Below are experts of layer 4 (counted from 0) of a mixture-of-experts language model. Rows are named router (the router's row for the expert), gate (a neuron's input weights, with its number), up (a neuron's input weights, with its number) and show model dimensions 0-255. Each number is 500 + 50 x the weight over its row's rms, rounded and kept within 0 to 999. Numbers have three digits each.
Before each expert's rows: "comes after" lists some tokens at least twice as common just before its tokens as in all text. This comes from a sample of Wikipedia text that the model never trained on. Tokens count by the router's weight.

# expert 101
comes after: " the", " a", " his", " The", "'s", "The"
router:442539460456511427486600436477555451458510496548481510464529526576551584578509414560485548508468375466473517552424541553416506504535524535518459514515479548491564423470501486521431500423515576542562532555543476544447477553477412517440463542515498461569385481506493401529535461480550515497533488598518466567486587499570489481491461521544531476424617479401585507459411593514536462507616535516536513499546507494516522503486559449429462485546543433524477562498583563596493504486562538545441543496456508483547516565591494505491563419474546418561441466451533501461440484524381512483570529523561515503477450519520455565420465465519463504565422539479528418527514470547495569450489456498480415425475451433518474551625419440415463527552457523563507443407514542558471536396564414
gate0:485537500483524519483458653562463560494477521523443494535558452495468432555527538559460435399490539535477417481498544571486434515481488463569482539553563596562587582483615618434557495496487540590452520555361441524518503433445508519469542424619523502564518515459470468542568544434525510498584680417475513484456551478534468586530556482454474461476475469517497484423493516503608509430530505648502471428506538470468528535454451466542576455496537562491452529466421498544450408516555503465525455522484515585550605535522532466498449549515489403487470426596531530571585553454468468542566501519521446482485504482423585469496469493500439475521502465440504505446532567486466543480479528418482537501448480518512495487537524488502470503425585470471473441455465478582455542555568433
up0:522555525506501469457505541488494481567533531466473520445536453522605521510521555591529479539458393471511526530594470582576481531522438519503496480575477571414495424463588501445559346533425444503579520493498518463501441487477416467418488515482497508507491515480388515476517595525514500515559470556436462358590433464519399542517477501454441499638444583457488499492505554450598415492518517521544537476439442554507440569392467531433529512562484508518538493464481467582465443489497537518443531580514541510500512518564604465547497472498386537511521381429547473538359442458493536518546494481442526524585511514512463444525475615526473412528516559508614422473525557457475528541522573494607517496479493542482519509457512481532509522456494556465523442530487499424431560527584555

# expert 67
comes after: " The", " of", " the", "'s", " a", " My"
router:424526519487570577564568455424552447492437507580502429521443532509405473548605515480459513476453523447553475564477410562515568581538520569571512539494455527555540415528539491546521508434472552468527472452556463527498583498442581431575560475563398512460519472525515525469412503511556441546538567487482508587520522510396414522497476447568412462385523529488410494484533530518515509442545567447585519406436478428435520463519466421531438506521502437509529458510416482546404470573541533433566471527405406493464483546477480559543511510499567524549571460541495448429494506501558581517535528554569529453535505485529480480553540424512499467616465492556429466455562511464470501552424444468466476544469418494609602593469464519532565517497492529506555435561562452584536458496425484
gate0:415548454512490540520550490512540413519450514502477465571403520485526448574503438458475504451474507441483498466503586553540437526447540527570494523557503543490488503432460535561517636466416483523561485457431538508468452495574422451545533501489430462461538510523535523491499562472476498434454550538553573502355509401532420482622361485464477445522554540508515468532512516567458508543476419529474557602609499511508482399509603515539558541547586564435505568537418525552512429478444553487432549454547474498450488498496446564471527477489460490462402570502437528423435524461503536539507473466408515579515410519582524559447552401540511437447464530460515406499479562532488511517518461501637531431525537430495597493455420534556452433508540452470509484510563409464520485553529560
up0:629353487580543498488576399464438520511570502460481546446546530497462539530506477506541461496517488558491521470454480467467504536506510536551468451430550570406574500461381585476496641584549468532439484523519488484533431414519480485458462414492411511548433473452581569545546461453500512474550468500475586567483560390481511455475497569518525567436463527533586393485514507534475448462517540457556503400490468547458507458510490502471586497481544548570517540425450478482603568504565490540555442470534464573522430532541484508437481497478504491593541422486574477548505546490605536503489441445526497568551489514494492594522424498515449537512470537482551527347458504467518531446540453507463448536484593459407479616434464542542508552417583463453530437522433488481459495509468425

# expert 20
comes after: " ", "|", "\n", " |\n", " |", ")\n"
router:504499550438491467542485459572556465446462415548539568374444511503548458485517450564579523481481433548458424525508563537430440442545469552506482530574459469510535595536601487547595429482452506558556582459497590573493506591533444458517398560447538508505469535533548510565625598491545516470550391532596568500496451464493509530408489512531502483547552534415558541482519535472544408551510541561512521523495539370545485543542586577460474591440507455550473487508526411519515488421559509546434466528496588418569578525495505528455443581511473511433541490476532442518484507534530485465533481485508442484464554522383441523481460394434533513495496543461459460479536438518573547468513456459445486441429565464462525576535451497451427454442502511537551430515421504586543482419495559
gate0:508534486425460534583570480356529452518530590510473551502522486579422612467481541452479487441559554582430419442543481497568556623500557463542505463466569518517491498588483500479460544502484494481450461530467583536477468487472498483491561485445573594501478585488586466507497513394490478529536491481424514451517435424466534480428579449476523526526436475534468479478506491527517463603527446475508423538478547414451456562447509529542513515539451422495531550481503532414426570558500585560501539476569576435440497530549470507583396543529433486477526399455498420522571477594479386433523501460496500484544530450457469432527601409580521482412437512564449509508525413552581565506571505534463481462528543480452579522514508536543499533448532552497400585476470548489410582503464457
up0:470496533582530527526441504460476473371463488505488557529603522475477523532478543503520546439416531617494524550506489537494499491444437471512506512435493579460546435467515498420468475559549520398486582405406454510556565466571516577517434490476477529472575508452602441575580504619432465493434497467412427491388475556481467522477542534561499507559491539475529509518485456529497425569565454499486543459456556524540414556486517575436508482466565511480632456575566546511427493589475431515428572577504503419561551371604492476475509513555448563495560464543482452520547546533528430466451519499503551465511547538483503577488483517433492510545548555398558533604583495497496518532448636484534517502517458514413557587550461525460471463563485576445527502534523541514426456506481476

# expert 24
comes after: " the", " of", " in", ",", ":", " a"
router:450609469411518431498547450430498503594441440527540529594427549400497558540505470438458493500470500478588557454491511515460552508542518459447437457518470533476461541510414484494526516575509562562576578564496490524414466496468560402493457485552511555422514539527451520450397457483521518526570529583540532373562449532474513450524530466457536504454542459499447440497436537436460465505522517440478468403438497469457475448541529616502486457493470491377447474519413531505462524487430465498470449523464413465563481502536577544542558453492587441532547638458444418463506471510514504511515517557442505533530590411450502453568406618545492499457469523578465507518468492507445570437498432499485553591397429431465445461491505580570557498553502475566465489507572512505505379550518459
gate1:566555503526550503393528421497459486495429509498474489488468520525521363575424490506482441448523533414488450447565412594617529431508457532445435522535512549471495454499521517512486519501508483492516429540431519502468578446540419510482465505585432484453510457468438525401522476423419599546447502484433488407422546466481512492533483415507491512528500459498506442402564484443521491424525536438544566506527489495449490496401508500400454495440483443543512472478543516456484521547565559516462485566408464537465578581483523412512473520526503574489488580461455575527424461496538506583527449435386502552525461533560527463523468459519479564496516586582522408481467481542434639586549524375458484508416476494436544493521509570575505434502592498440467394409498433520524516500419533
up1:485529465418632418422478401435441562612556460533567489426472512558561487546527461615532516478530480481508550563492554539545511501591477511552486536431572395570652554477505537463453515522491565459540467569510565468493545526506478468512472418568508518556478342519494599523554533460539417567441505456488508461616561465509496532448556450510563519410513495484502417488510464453463402495463488512523538520529552468441498501492523507450507570439540541478543398476520455576489522390569539539514470538433452541429544469422504496418445551514504569539444593585514481463478497545524527505523474515491576512517403464601510472511541518422503505535529548496555530548499558476529422452453469533468564492537495586453524511459504349504459492511544588582488487457510529529499431479509539